Experts of a small language model: width 512, 32 experts in each of 6 layers.
Below are experts of layer 9 (counted from 0) of a mixture-of-experts language model. Rows are named router (the router's row for the expert), gate (a neuron's input weights, with its number), up (a neuron's input weights, with its number), down (a neuron's output weights, with its number) and show model dimensions 128-159. Each number is 128 + 32 x the weight over its row's rms, rounded and kept within 0 to 255. Numbers have three digits each.
After each expert's rows: "raises" lists some tokens whose logits its average output raises strongly, later layers aside. This comes from a sample of Wikipedia text that the model never trained on.

# expert 13
router:164174138134174113123156119168133128077116124122089109130129148151091117176212107129148144156095
gate0:130134129107141134078126149124165152118110120136110174133159125100119207130129140073127126128102
up0:115115100103102076171169073094141134136144076167062127066050141155116103072118128147094160183096
down0:128100074128120155131140111146070140163098203131155114160072144111131174127116096081124152137070
gate1:155134131146073157135144144111174058142100169173137129190134127152122087127138174134165121120097
up1:178107149175175077141128151115147171168127174102089127171110102109091194111146174104175133153139
down1:129203130101094121130128188153150109176106166173100079095135116130139123111150136139197096128169
gate2:179127105041115103099117093140158145180129140126124122125082038121148170075063147105065120115176
up2:151184109151086125078140150236142162110103108079167143119080060108126141103145125139133130105127
down2:179195120159126095105138158153163135146145144114100182175091116140143067112077120126201188138137
gate3:142084154138111108081101069116159042078156126069107120111136115050131101120164136110119160141145
up3:136165206165116162116137161170123139170085098105169120133079173109148177120116116140142116127154
down3:156151142086136182079128119112110101135090132142139132109061164144131098101141037101072060081083
gate4:205201106138131124117130101073166170157177059173120082126156148106148150145193133144076067146114
up4:139177108155170180122168129104099136175161085129097095197016140162061131121118127114184123128093
down4:149155062125120080095191153079174135144219080176108211114066134146080105138086077217089098158098
raises: ",", " and", " in", " to", " on", "."

# expert 22
router:168190152164124106115100115186152039101105152170112171126112147179136107146073162177183174096108
gate0:100148129150090176091120089157133082139087166170106117113233150160141107154168145042163129156135
up0:100154113070085144203130121119183086139164103079144100142109103155134193168153152146147191136131
down0:119145103111135154104159107196073111187130167133107156150165064114131083135100111089132105168169
gate1:166102046174087145132140166146148113106092131143155109142119133107125111152095150159179160139136
up1:109101173088071128110122137128131121167141136116186164155110143120156147151130139108107135177154
down1:134051176178117075139159158134178087118169119108122100102103152105132141167140133150091158140132
gate2:154134070115066095092120133090141081142105158162083164138122055094163157126113111159114121048071
up2:144182162116085093082076142188129134131074146074109156113143186125151132110060228147065149140107
down2:205156088139122103137116163155164124075174156134137132123134138156088128093060084097185162131127
gate3:149119158150145132105085117072180108034118065113110137088098123131109094177145133144165169142123
up3:145113158085137092168168135148169142164037138119147126087131145121119171090095131126087123119104
down3:085109198132164131121088110138136113175114085122171144154130141103096134096159094115103128138074
gate4:193104136090177104082125116141175104107142082149127146132108126112144109126197159162090080131146
up4:063124073104173105100125166095113111093156053120117116143120130119115086124106136107139097071074
down4:178167086117084110157176114071107091122151123161083152106156148140166147108138119149080154163124
raises: " ", " and", ",", " (", "\n", " 2"

# expert 6
router:076126117042154169146128149190107080083127118155130174133121127089110111100122085121160090124132
gate0:170141142117092167160121101109124137094111166104158130148186084165141090172176125078144075193086
up0:138153107098096072154176155119183084126116114159124117141130106121031117122127124148109195155120
down0:079106156150167156128162117154099099078115096120112091098102162118104090072142074175134146176087
gate1:132090156142132124112132123156131163131140072149151117091141135155154086101170135143178083153128
up1:157137078134140111140106115096113120157167099080167118114140124157165150117162150163159117188114
down1:146242118107142111115162148095150120146132118095172100078092125132123154148213146133146100131119
gate2:193123132064103127102088090162112113111115132103106183190098131123157121129172069052074173126179
up2:132130148143139171109135134134052201100140204116145145136139129110151149145093154118112137193127
down2:178083151112146126138126143162095093141173155157143174136142177174138105149094124108139080143186
gate3:138128182184109165140094113142117175116117139153071134122096147085115103163195088090161152128109
up3:112105141121109116070144102164135148129074117084126125158125114133131157126062177184118126190101
down3:140118161152153102168104187157104078164097109157150124159086140082103074158129110125090108153101
gate4:200122153091194114075121145177163095144107070122163136105119139149173118137168152124124095104133
up4:104125151110133148159097156151124084110151107211118122118076144140159094075120120056116099093127
down4:132134155163125129091098107071158110110143125140107198128078131085103095084130123162067136143106
raises: " ", ",", "\n", " |", " (", " A"

# expert 3
router:114135162145158114107144151102159131064146106157078146131136138122148104176088109129082134120154
gate0:167155116144189178130145110158166099142142132092134128078132166128171118152156118152153103105161
up0:126132148103112107165115158108151133168147109143090131131140066117137136077165211181149188119128
down0:130113134149119124138164145122117121073091141162138092104089139125112118124114149161136194128124
gate1:085125078182140113112213154173155139092100108131081137156129131113120130132147160148089044170139
up1:170084075156150052164078100131161134144127134079093116122093104115131155106130105104139170143160
down1:147154149108155122203172080199175136180173122094184154184108089142129111157216063143153098073077
gate2:166184099113111074101126115130114125097098172166120140083106126154160133120091119186097161121119
up2:146112117097090153162084129185125073160101126082181133143115122107139146158124200103161139079147
down2:191195105089088052092125173118080087109122172122173109164105160097113112143083118126114196180128
gate3:124195200092194151145090145143108112086134100110107137108093137091162081127125115094099145138147
up3:192091107133069116151157096108137129134090148146184146119125088099107164132091135139136122097124
down3:186192218159095109141150140135133079188111108099203132105079128146118108125112138157087148134106
gate4:203162127124145045045164143126095144159164128119194118170152127158109092168208100148080131116157
up4:116166102123172149101130124103156146150189085123157119112086140178132105094122136094146050015152
down4:150110129135215097119160086082118124165058102117154123187077137112089144168083108130093166220082
raises: ",", ".", " ", " in", "m", " of"

# expert 1
router:115146194087185146082119164146116062085109112153167090140168154088127096129149148109041150139117
gate0:132113169155152140106122171115157116108114121130146126171218139147117140094184166072101179158121
up0:115140137139137114162160125112174150181172158173117119165063129107081142143144161120165124100113
down0:131125113166164154114106092188132168121074170132124106124127170137137135143143074090144105144132
gate1:129088073158091198063111061180160091107148125146171160116174144173169108149162108135194112096173
up1:122098182073140086111098033114126112145147172107122137133116132111123155169122171139090100199122
down1:107140147111129095133145156124128140111171166116142122109113176149145160174183142132184179137087
gate2:170146125089118124119129095039163109185093220133111200153077157162147158089087120142119162089112
up2:128149148146095134066099220171129126161080104057139176122134115147110165106071164155075137130148
down2:147155088130136106128084128089059094141122153194183131177154164127129111088089116080157163126136
gate3:052088200163110170090103140172161149110142083105122123121120079060143088121139136081156187082156
up3:160096163119149157096149152145096138177107168132153070107083063123128153169060193141081082107167
down3:105136123133096128103084075068076155119150151110156125085149107093078140160209087127105192095127
gate4:165132118116115075134147082093176161091158148144193048114190092167153125156211136081028130118104
up4:100156084191158180109175144131102148217177081125135154156093183164081116104167114154182103060124
down4:145133126085179108135156113087073165173109125129104123136132125064107134136108150166088167154089
raises: "\n", " |", ".", " ", ",", ";"

# expert 4
router:131123126128139086115155130132140069051136149140089101124141150089147158163128077164089173114177
gate0:133089094148132089152154137162165149147089119141107154114137064090112112176166110085081158117054
up0:181215102091060070163168117116133062131133091178151134122115097190097102146119104164124152153141
down0:140095109102157145180105222144124138151096183106087135180131183117126068100133132156116190165100
gate1:133131088150171074118105112179143083137125118182131144150196197177225103126109096127145126081096
up1:146108124151142054157129100165132136160157121106153089118139089197160138136123171086113082131111
down1:097090128104154072140094091108141182141098088132159094122040175112146098133163077131155106101109
gate2:123098109083140135180103117074180104099116152177112124156108093149118200111131159141072125138133
up2:142212158108079114130093129203180109128120115104186118137119107128082174127102163101116138128177
down2:159117111025166082063134095144098084128173138143144192159141209168069152155126090147121136108101
gate3:102086181180141152084109211096131101107172087094126095108112134054255094132151107085104170155142
up3:097145125123096172079159073162197127168118158140169155100086133100099176066102158157164105163081
down3:115149100186133108093116106149163106176145073113167163134103126129083086116123085133080118101129
gate4:157114116130170045092147108101161100067151107161185105119164121152132119125143100127142149166132
up4:075149097130160103142096161110159138131109121083112144125091192084192118115096113108183081066054
down4:138151090129200106121169129149150120128116132118124147094139127089182106154117113059062139128109
raises: "\n", ",", " |", " and", " (", "==="

# expert 5
router:136174148124183139098127175102122104071143082143144111129137163129129094136130123086095207120111
gate0:126077160176116146126120115075135084121100191188096183126185043166168180130156199103115136154120
up0:156112105110111105152155137090120121105086103122151051117071084140062128115150165148075183153192
down0:127169111218203160100077116199115118145130187170133177093092159161127117092131095140120114178154
gate1:178148145199074125106106160133173126117092133208109105146162093114126086138196185144157133185116
up1:109127093094047104116151108121127079108106119120124150127122144099179167107149171168124131127132
down1:109190131081140128114149138153132124144155087158103110131220142106140140145154152130118107093085
gate2:166128062083130119155059126093179128098123148145099175204159073130148147135111108149119147181104
up2:138125096124095166053052142181159176148123073158125117120165118194106122088071142149108125097107
down2:176127103104092067098105130162086091148148189128157129140168140142157076153093104143129165127111
gate3:112160202180152181114118136114090075012064106118083089140099122088115145087115080104086179127169
up3:121119113131153163146154104130178197171123101109204171139109163110152150101123167094151128161166
down3:161119099109090130122160102189146155216136096096170144124145135116122120132181100130100128112115
gate4:163153110114193094152130145131171102116141036077168143095151117164168114144196162126127111125127
up4:083116053098090229138082089131126142117166066130111138156110152140145150091079105130130100103125
down4:205081129121153122125087131127131123146183104148134216176137156110121095104097131129114186141094
raises: " ", "\n", " and", ",", " or", " "

# expert 21
router:110170125113163091101172104110150099069095131117152115133143192141126085154157105144191148122161
gate0:169136127157122115109118129122183106144086161075088027165213114076071108100164144154116174182160
up0:121132154108142103101128128097156089175115095104105114147078081159082169120130169143143146100130
down0:139117070212131178168138095169154108132084160175114111128155147156120125124163124098102172134091
gate1:136138129187100117126161130119146071168148186088180114117128179163113102123143144106158205135093
up1:114097142148101055174163132128162164188129146086126104139126103184086127163170102158112144151141
down1:135158159082065071145137134157120106137070200114150121107133124101142114109151104101114130126148
gate2:185105126101124111100150121110158179162143211114084136129118106125189165150170123091115108090095
up2:142165169119121125115143187206158151108097123149139116144065151119143128112082148160058119112143
down2:138072142107112056176125075110157127104137135142154132164152164155091111098118141071163091166104
gate3:149104143173135152090117124115108161123100134158104125132163142073141104100143115085097155154147
up3:095122169138111126112126131139175180193108103176128136096119107130136140140098158141132109090122
down3:162140156138119114111159116147215098127134106117195209105086076131102127116158139072144108131100
gate4:123162120121150127084133107104161145087149134172168097079132110159144148142159139184105089151146
up4:057094118084093177115155132127117090129123120129079145081161176207076122112118114068123132102083
down4:120143078117183161084168146148115104124107095108132164097129151092077074117083174122103195166149
raises: " ", " –", " (", " 2", " 1", ":"

# expert 24
router:101123110136156155097082146089137146071148132148118148151108184125104083125172074114117192173130
gate0:159148137122166098117106094147117170139155163129150135140166092160119129169187138083164114181144
up0:170143134172071114132179112105144119162157098128136089150087098148083125095158194191105158164092
down0:091138143111094156172103090099094106077136152122095143072154128098092133102162075128190124133130
gate1:090122114145148101130140141129136083102106114187114102110133149121180068150171146135153164161077
up1:099096161175134065168133094140169169142151119113192126155096108164115168103118162143117092136191
down1:121159128120153083166144131115129108182104179151146110104166034078153100158109156152169147080105
gate2:160134126105093161090072119109156115104123142149112154189141075151191155142107117102064103127173
up2:141188133086106152107089169165087165143074144139140192134164091174176109114067131149127189126148
down2:086151115097107085127045153204158140134206148146134135125125217126106135093101039075140128129184
gate3:077095198159137134115088173135121149096083146122137144093098146090169106066180115126108087137118
up3:174128128173088125117139132120118109164160113139157143094133097091156180194111202149172110124222
down3:180183119129118158121146122176129094148136083145230108148136161131130081109182083117118094152141
gate4:149079124086156097085136142116154142119161108143190108106123104168142069138122104126105120169150
up4:109119106093160136124105151176121173094194111099088102115085139119171122096114101096150095124111
down4:190136110146137111048119121067135104148137111161116166134159143069119115098162139164072165125121
raises: " ", " 1", " 2", " 3", " 4", " 5"

# expert 28
router:124161181113176085106130114163136068119068080090181128121134186107090129176119143142110173122089
gate0:140150177121126174155113144151171112106135110155136133126119070092096114125161173126149151197175
up0:106167112116135142191167086150096064101147092103150153095105104205120136199123157179104151149105
down0:126172137108188123109116152151118140187127200095123141066098202114051087097094099087123130139089
gate1:181043153168069074105126170140149097110053137113088098110169082065121117133177172143119102121087
up1:104156092123166158187139045087125088134160144096049119070109101142120169125161110158148176130179
down1:152169128164157070128098197108101094138128145144194108090095119149103114155141147080180072115153
gate2:140103163092140115141104090130136116121068116142120167123139113116163146138114152130123091111115
up2:145166143164102181118143144163101132120100114178193115174144104116113138104127177134111147117129
down2:100112061084119072110118170140101116133130171196105150134141191127129133134137097124122178131185
gate3:141106173177170177136119145165145107091130080144156117124150138116121116152128118076111150113152
up3:115090126097073077054130133097106144119106140099130108125085156078160156140104131184120138171128
down3:182090182125090184170153103112084140100104143166175136127071191092082144182156097073073176119136
gate4:160116066169116102128153150070117145103134101216196168166109133154138124143176177095104038121141
up4:154159087093164135112239147140120182113117130117062132121079181099073149123148092074147098127145
down4:161169057066100142104136160082137157187144099064124183191103139128158085160120113087065146155123
raises: " in", " ", " with", ",", " a", " the"

# expert 15
router:147144141061213139166133102102143096108083100084142096091109104076099100123146127137113169153112
gate0:137078064133197054110127127158168127150181112105138166114171060084105184142178152109116144137084
up0:170168084158116124167182092122138129114149155127129060152124102165145137130096136163097158121150
down0:092180149140181106105063158096080133124115187123144125166128072193109146177089132169117151106118
gate1:145093124179115117141162105178114048121140177147119101132127114152106075161135110138136080100131
up1:174126160122084060117124124140088102126134134052170153096134125131158167136191132140142109142117
down1:109138094148131157120076158143143085134155177080157108163157121130069117139179097169176086092089
gate2:210160139086156126141114059115176111196115176139135149120088119065155163151149102118120154096102
up2:118163127123061145079099129192156164105133200090119088190110123076165147106113160084157138097162
down2:164102142087157130119138140122134082162168153108114111125035197106147127167103161082159113122103
gate3:158120188122150128098161131160169151152072108087155119150157142100148132109144121142078156122192
up3:181122179178148113141095158109127105130106133132139128089124150133135133097120151137190135179150
down3:126105146129119115117101070059122135142122123190154094181144130183218105131151060140088148142152
gate4:174124117066166061116147044122198153110124128092191135130136124169211134190154147117076075141163
up4:120104063098177098160121128143109095122130090151110155152081137175186200162129110123146090101133
down4:108136096111103128187126172163125155138198111054115183123113143093075128113107095114068147151139
raises: ",", " and", " ", " in", " for", " ("

# expert 12
router:175095179140140105125103087148131134108133162134107086165121141123101119138134098137097082115109
gate0:136066134195127186109150110137158133127104160125134135079190087164064146166194144088144168130124
up0:150166094162123126151163160087179066077168040085076131122109142195131181221161103174124125137087
down0:096128118151147108158087136104125170149131162077084094139125133110156113114123102082093111156128
gate1:072090070182109094150126128159133082095111091154135109134131149145126127137131119129098153113100
up1:139110139133083052177140111133106112156140127110137117116125094100153141096121135160131119153152
down1:152084133129136081149073135121125104120144140114133141080089124173200143125098136121179105109133
gate2:207130082134077122132144122062193064135091130066080112139138088111145131154164083145094093132165
up2:129135152146088128119125126183166139137091155130101121130103057098091178124107104108153152127103
down2:195112121147147115133065082158098110137147089150145191113120178162078148125134114071181135095138
gate3:115167215086080157129151106162140066120137157158067153111097103065105119147153132101066129153123
up3:116093095141160117119149090100160130176108100101189108164106148118140140121098129165164124097123
down3:158102175108073177144178075211120074137149080137150161156140172112133153142128104075162153127152
gate4:169149160141205088096123131137128114106124088085185155111185113151121127124145165105106083103068
up4:133161080131222116091173173119117177137172104118142084135130171171130169107120116105115118084133
down4:152100142128165161114149153091156094152118123182114179113154131134112113151106076151101102162116
raises: " ", " A", " P", " O", ",", " ("

# expert 14
router:115187159084171099089109091138114084112120114153105155106147220139102108171150122150105135165132
gate0:141191119185107144123153144130118119137076148144157110128235118112116152144194153106146110163131
up0:126196153122111128209124158111154120099162134087091112140062094170088166133129154119148176124184
down0:127099131143166139132135098162190152158130202136098126106106134115106070085145140127090118161151
gate1:187154074139135094117173143120162112136094103169155127097132094139128106138166134126184111144131
up1:119061140128158081111124119083044110120153160095146169124196124105180160152118119168153120148179
down1:144098130121155094130113132183182049174089117135122051052117068128133118202177087160164127057141
gate2:139102068091113186100139112141131093113053158159127195132154123126095185157114122159105125092108
up2:098154090101085106151161124194115177116099142070205155123083095132096133143122169134121101060179
down2:166109095104073160097207172163114161148173137169094130158108143142078156141181141116089126098134
gate3:089126147143104155038095116120159132101124116126102094139121138070132131168148072044111160139156
up3:139068163131070100122167106129116116176034115079179133094103090127151140086156143176153138120121
down3:124148187150147141119124180152156113150092135109224051083085129094132133120184158099100127170101
gate4:168177127177122096067091116106168139113133149141108115120120144120156046158230157093095092123100
up4:062128086108170138112170180143140097127143107118168157113072174101155182141067137106110096095109
down4:141143086116120109118177136109085116166142125146076152134138124145113113048110072158090138158085
raises: " in", " and", ",", " ", " a", " the"

# expert 16
router:095211129125158150112175107154149136151114107100135129133108095135129124169139189088104146185152
gate0:159129108154111128154134143134157105097081186157109074082190107149086143107168135120135165166120
up0:183158115152082081144159135156173111196193082113101136070064095086099162097158139173137168098134
down0:178131121137203181109146125121158168108112226121080161146147181131107101057129089137109101137111
gate1:066106084205127125129143170161172151146115111112130126132142074135126089117153211161219085135131
up1:154071153161117093117182092145128137165163143090104144093120133169109129092129125178136102181135
down1:112085133127138061136144120162149038147123156128116143073099094153135130110146047161196049107146
gate2:146119086133116119155122086097197117110083147117112128129136084111167113136096173124097134109130
up2:108103073137139150070103161161144143087114152104159152190124105139103119148056132151124103090120
down2:151134123123106093152142092091107133121146164193119106127122160150037153144140153144122164078100
gate3:167120201135125159117121130096065084126121113123123122175122168113138139131114122059154091168174
up3:135160157063167151148143111147230126151086110112132120125117071128186140124087051107161117148123
down3:089114169083168131153123125125131109148117107158203112156123044114093122089149119132124122151092
gate4:145178137168144112160086164072120096061139137159166097122152056175168112111109185164096084128124
up4:116091062120106155149065226115142148177153088102121090085077130126076100085104139123159096099119
down4:132129083109122106119102104107103153101181110122129157112094122068115139098096152169064135220107
raises: " ", " for", " and"

# expert 25
router:128131138108123111123121076160165022127080109186160173115142172141180092145162147152093124145103
gate0:121093150122127131151133093096180112148127168077200143140134146132122134092159068076102125142090
up0:174098109128112097152091176109118099164180089124115098123074103141076143152141141155124183161115
down0:104054096128178144121171168131132150142141156117134127120060129123099061113116112220145134129128
gate1:136121144161116141138138153181178068077141105123170151118141119148114113111119186108174138095099
up1:132109094142146090150108068141169117173159110091118137089154120136117146127111121179117184188108
down1:123133114113174066112118128172111129170197137111145094110137069143138112067113103105117165094119
gate2:134115162108117115150113157120160169104146170126108158178145036132160143142117112127093151116138
up2:108122093174103149093108117116135151113138123105154151113106071195092158113140204125097133104092
down2:133067171086146093184124160152127094138164169159128130164140202151082118123187109116095159163098
gate3:121115125148145165111095083159109101146133104143093123100136113107147144198133074117175134101155
up3:143169143135066129125123104149098168150092175128163128107117116123135188105103155148157158173179
down3:177098162057156138161110143109087104135072128127157114086091103124141130159149101148054110113116
gate4:186125179105141087092088145091155066121200088120173104136121100135167095153209119088115136141121
up4:089123063107164186146159168134130115105175071123164105114114129113161073092160121094156109113071
down4:183103100098182102123102149096153094174119116126073178138136123144102171137113140214134151178105
raises: ",", " and", " in", " (", ".", " "

# expert 8
router:162106159167222126101149071169158110134121143110136118135170168127117078149179094140128101203124
gate0:143180157141158111137132106088153140057103087184164128097115061114138089159121168122133175179109
up0:094139122151073101159187132072160078173145090135108139121060140088138145110182133131118134121084
down0:124151096125170109152157155174116148086113179144063106113111123131121175149160120094152115134101
gate1:110123146145101115115171152170159096170122127137152148102153108123148088154166130109163092135187
up1:137158145084134107108107090121120178104131160092112111086153073142124171156169117177143101142132
down1:117135062140082123133106106121156068130112182151048111096092064141133125157192126138175181089127
gate2:162120100069121125135052188160184120121109204131159183175138090155145124149111134143076165144118
up2:127177136110127141082105152123079153114040157074126143196139119086147130124104155130127069119129
down2:146125142158144103086097136136116112167076193188131110139145097131121169097070183101138128154216
gate3:126141197137119194161143179181130112142140155075070158158150113092176158178145103138115125135133
up3:132105151072126098116125156098107162127127198166138084101113074094134167136057103137128115095135
down3:173086158184136162122128086108169140175119180154164129157111162129087145096184094110132152093137
gate4:116198169129138084064120092136189131072155075149172169125141120122123138146204095149143114133182
up4:073137100115140093167144164158108102171147124142172143126111202159120159085134140137098100073161
down4:127178099078136140126125167148190087155179114152130185171123151139099082126125113163069143179137
raises: " the", " ", " a", " and", " an", " in"

# expert 20
router:081136199144144063120147093104138092080126118124115126098091175137103137130143117135117121158120
gate0:140124145115148133137177113161197095186102146139081088104110120135099184162120133130091134185085
up0:143118083124106095170139108127120151108150147073138078074051101140107114191147216150050188144092
down0:184085132116138147085151131170103131161104101147128114147176134130049096143122091163132091146143
gate1:096146124102178099111136167141130110084187120160127098173133122110101168156171088118139139146169
up1:154189111111067095136145122131157141138166164106145141134111152074167217093108100142098109139117
down1:135123090158201109157119168115122169126117130136134125127096138116135134134125131082195117140143
gate2:182126098073089117121111133111084135121080141140172157124113135162131182181103104095097117102135
up2:115134111115095166061102063174148161123069159112110111160076125158111166086089117107145169135083
down2:097094104116134148079122155120128191071183150134156146140103162194078161109100111087113159209139
gate3:144135178151147138099113063053127135076180175115118126151181167108088097200192120160131145223224
up3:148077172126100143126160109165150126218091077209152156127071089100186166103127159149107083114060
down3:143099154128128130107113133126161080168135096156166114130146098085142078108182125076100187067102
gate4:179117152111142112106089105076136170119172088145144135061148105183126146190102056136116096121143
up4:081130090136146109084160139141124102150164075143092123079105133104109140170096079110123073084149
down4:147125110098147121109135129084149149163170104125104159080107142142113088122159112194123164131131
raises: ",", " and", " (", " in", " on", " /"

# expert 10
router:117201124128165141178140167159176111074119076126073086124176154087103091142151084126128139136149
gate0:125196133142112156132122142153127127134076168097156118110202080177093118136196105122118181131143
up0:171103079119101087185192141086152076139133123131094123067155154156122190145104156176116131157090
down0:151106137100152130069147127164127127146094184137143183055150178089151048131096105114115150159150
gate1:092114156120146107098130119206187102099090100103114122116139138106139089147126180134193136150133
up1:145188137155145106156168082129140114135184115101167144145147142134173108152179129107147162185138
down1:114111132087125097118119148113104115149114101157170134124107078139156129099131112114139129104099
gate2:182144155100089130129152158096098079138114133149133147137126094114139140131108117113131121065133
up2:138179151098111137163165141125094150092116114146138133126142104164139192027093179105117145131132
down2:166142106048124124097084177093124076184145137148106106133080119118120115057101171088107190069125
gate3:153144199153108163114117121122198161126113120160112158101110125105141104130142099060134176131192
up3:128165133152090099115171103107147111111114131139177111096082078109168155157076164162112094124128
down3:148093162199113079147147136176132050190093119163205166167099174093165118146178140094143146117110
gate4:137174135121133116093084131141142119101123117141140128137133121168104131140159163115083128157073
up4:123069068104106151098100158150116144094186040119119153156088155066073142162106140126148103064123
down4:171140106083174090102158133129119107196111138191145129197125125076086063166120176122108146110127
raises: ".", " ", ",", "2", "\n"

# expert 30
router:098132177074137125112106123152172143137153107157103170118137184108109121188178082180107196165122
gate0:145083206165133153136121079159190138102093137124141114125157124151112134133149123060111117169124
up0:136162133105098115166178121079143076206153085107117090132116083122154124117118091139115104118108
down0:091154119180197119094125157116143142155120224133114084085115159142099104135098138112128138098049
gate1:075118120166127117091126155144177145150155108097114145176132139134100079143172171143157147133147
up1:117104165133131081120069121120107191154127103074163196133171151079138170112138074137174152172152
down1:098136120052104093159106120127135087138133128085116098111088103161138089157155122114138102135157
gate2:154123099083137143109109073133117162126114155175154116126170139128125107139121139140093145125115
up2:055116191169083112149104170241126104150081158137160176121106077190113187157082159116155186084134
down2:123166122110175068133130137100074128094136116184186073198189179144117069102125124088118185125134
gate3:092141177155141099063084103109123110096130141115061085127234137105107118136111103125167090126173
up3:137076145147086147189169126163098168178120134153192156151084139104128157131110163146187153144155
down3:157115161142082084117104103153152103219084131168202126121095120155159075117154097132129138118090
gate4:191193128122158091105141137110145072096182102135170151133070112113123139131109153143123078156092
up4:120189116083143134087124071166136148094099098148143142187097157175110133113115123136159088069108
down4:189107072107149082051164124126142059177125179145158180147115167093144081117119119124080116155115
raises: " the", " ", " a", " an", " in", " both"

# expert 2
router:109180214094142091126118137106132106053115107123159132127078170135143118131138122185092153110094
gate0:120137068120118116103125084164187098147065212158148139063195097101121128129150131119157105143077
up0:109187134090099103178140179176124105130117096136115135159096086104096135082177175145087172132149
down0:145144167137125159129162129097155149164145118150102181120144162094150094063082075075132101153148
gate1:183176154104085118132149122155173118090095096178154152107113132061148145186115185118126098159130
up1:128117153123168084117137147110126096166157122068130165145124147108079166134119114133131148169179
down1:126115168112098095112098157136114167164108148107155118126152161091144154151153135137182093104123
gate2:178138123096173149136059134092111130141042097191101193210105075171169146138080118108119088090164
up2:140130144146093151154121121185106126135090133128132138137159089144155172107136180117090109089063
down2:149150138092100077089126131104093104116126146125200106147147138144108159095150108115144059134160
gate3:156106218167166097081100109128093112099124134194089068157148133125139159144128150107127108120132
up3:148134173114159172091156176083123053175112078134119163111061147100144167117133168111131125093198
down3:132156130119095140122130171168076095149129162116123150133071087158145093169210064110116166172147
gate4:096138123133185113147125114078104088093109137113191117084124122127145072147173102122143106123120
up4:090107088118157138113169121167150101175183070155141110120104176080112180097128143089091060070126
down4:157215114051189109058151090054127140152109150152124134167132133127091132114121182165049166140065
raises: "\n", " The", " ", " In", " A", " At"

# expert 29
router:137126157134171109096124119149163125129131073138084147095107127140145073194104092108105146144093
gate0:106111144128150165148142101154159130132160198132106130153200101132086131155168125092176132238169
up0:087137157148069137186132107123192087102116132111103108134080111197068188122094155166130154146107
down0:086148138110125133096130125165133117110118238151141148124151118148106148117113093149112124164167
gate1:119138108142115083090126065186177114100106159135193166108069176130120120131143169114104080093100
up1:165130124097077028145169144181106144123166117099165171121149094138117065121123109117170166128097
down1:132135137136170105094090118195155123123151163119127080069161138122120130158182170167156104087159
gate2:149106102085183111185147169153116107093114165137156182112160099148135127147110130154121178126119
up2:087168166120085108085132105220155157085046141154137153121161130188190161080087198094143180123194
down2:126131141115178063129137077150083106134129195199041165153125211178104126158126163136137072169091
gate3:126128184160097104115083123134146139136128110084090148151153085095138140134099148067117150162161
up3:136095155085164092061187104076144108218172118161158074085149150097146168105121068157129088175182
down3:168158160126131114123127087159121156128130091127150131132123156153120099120120098132100145116090
gate4:102145141081142115112127153136155157059137066111183085153144105163149118158206145123143104117130
up4:104110082124196161106141177163180082127169103120127089127122165102140146126130119119172078104083
down4:192128110119184138127167162135112145127171086142076173161140149144117128146146097151079115077138
raises: " ", " in", " the", " and", ",", " ("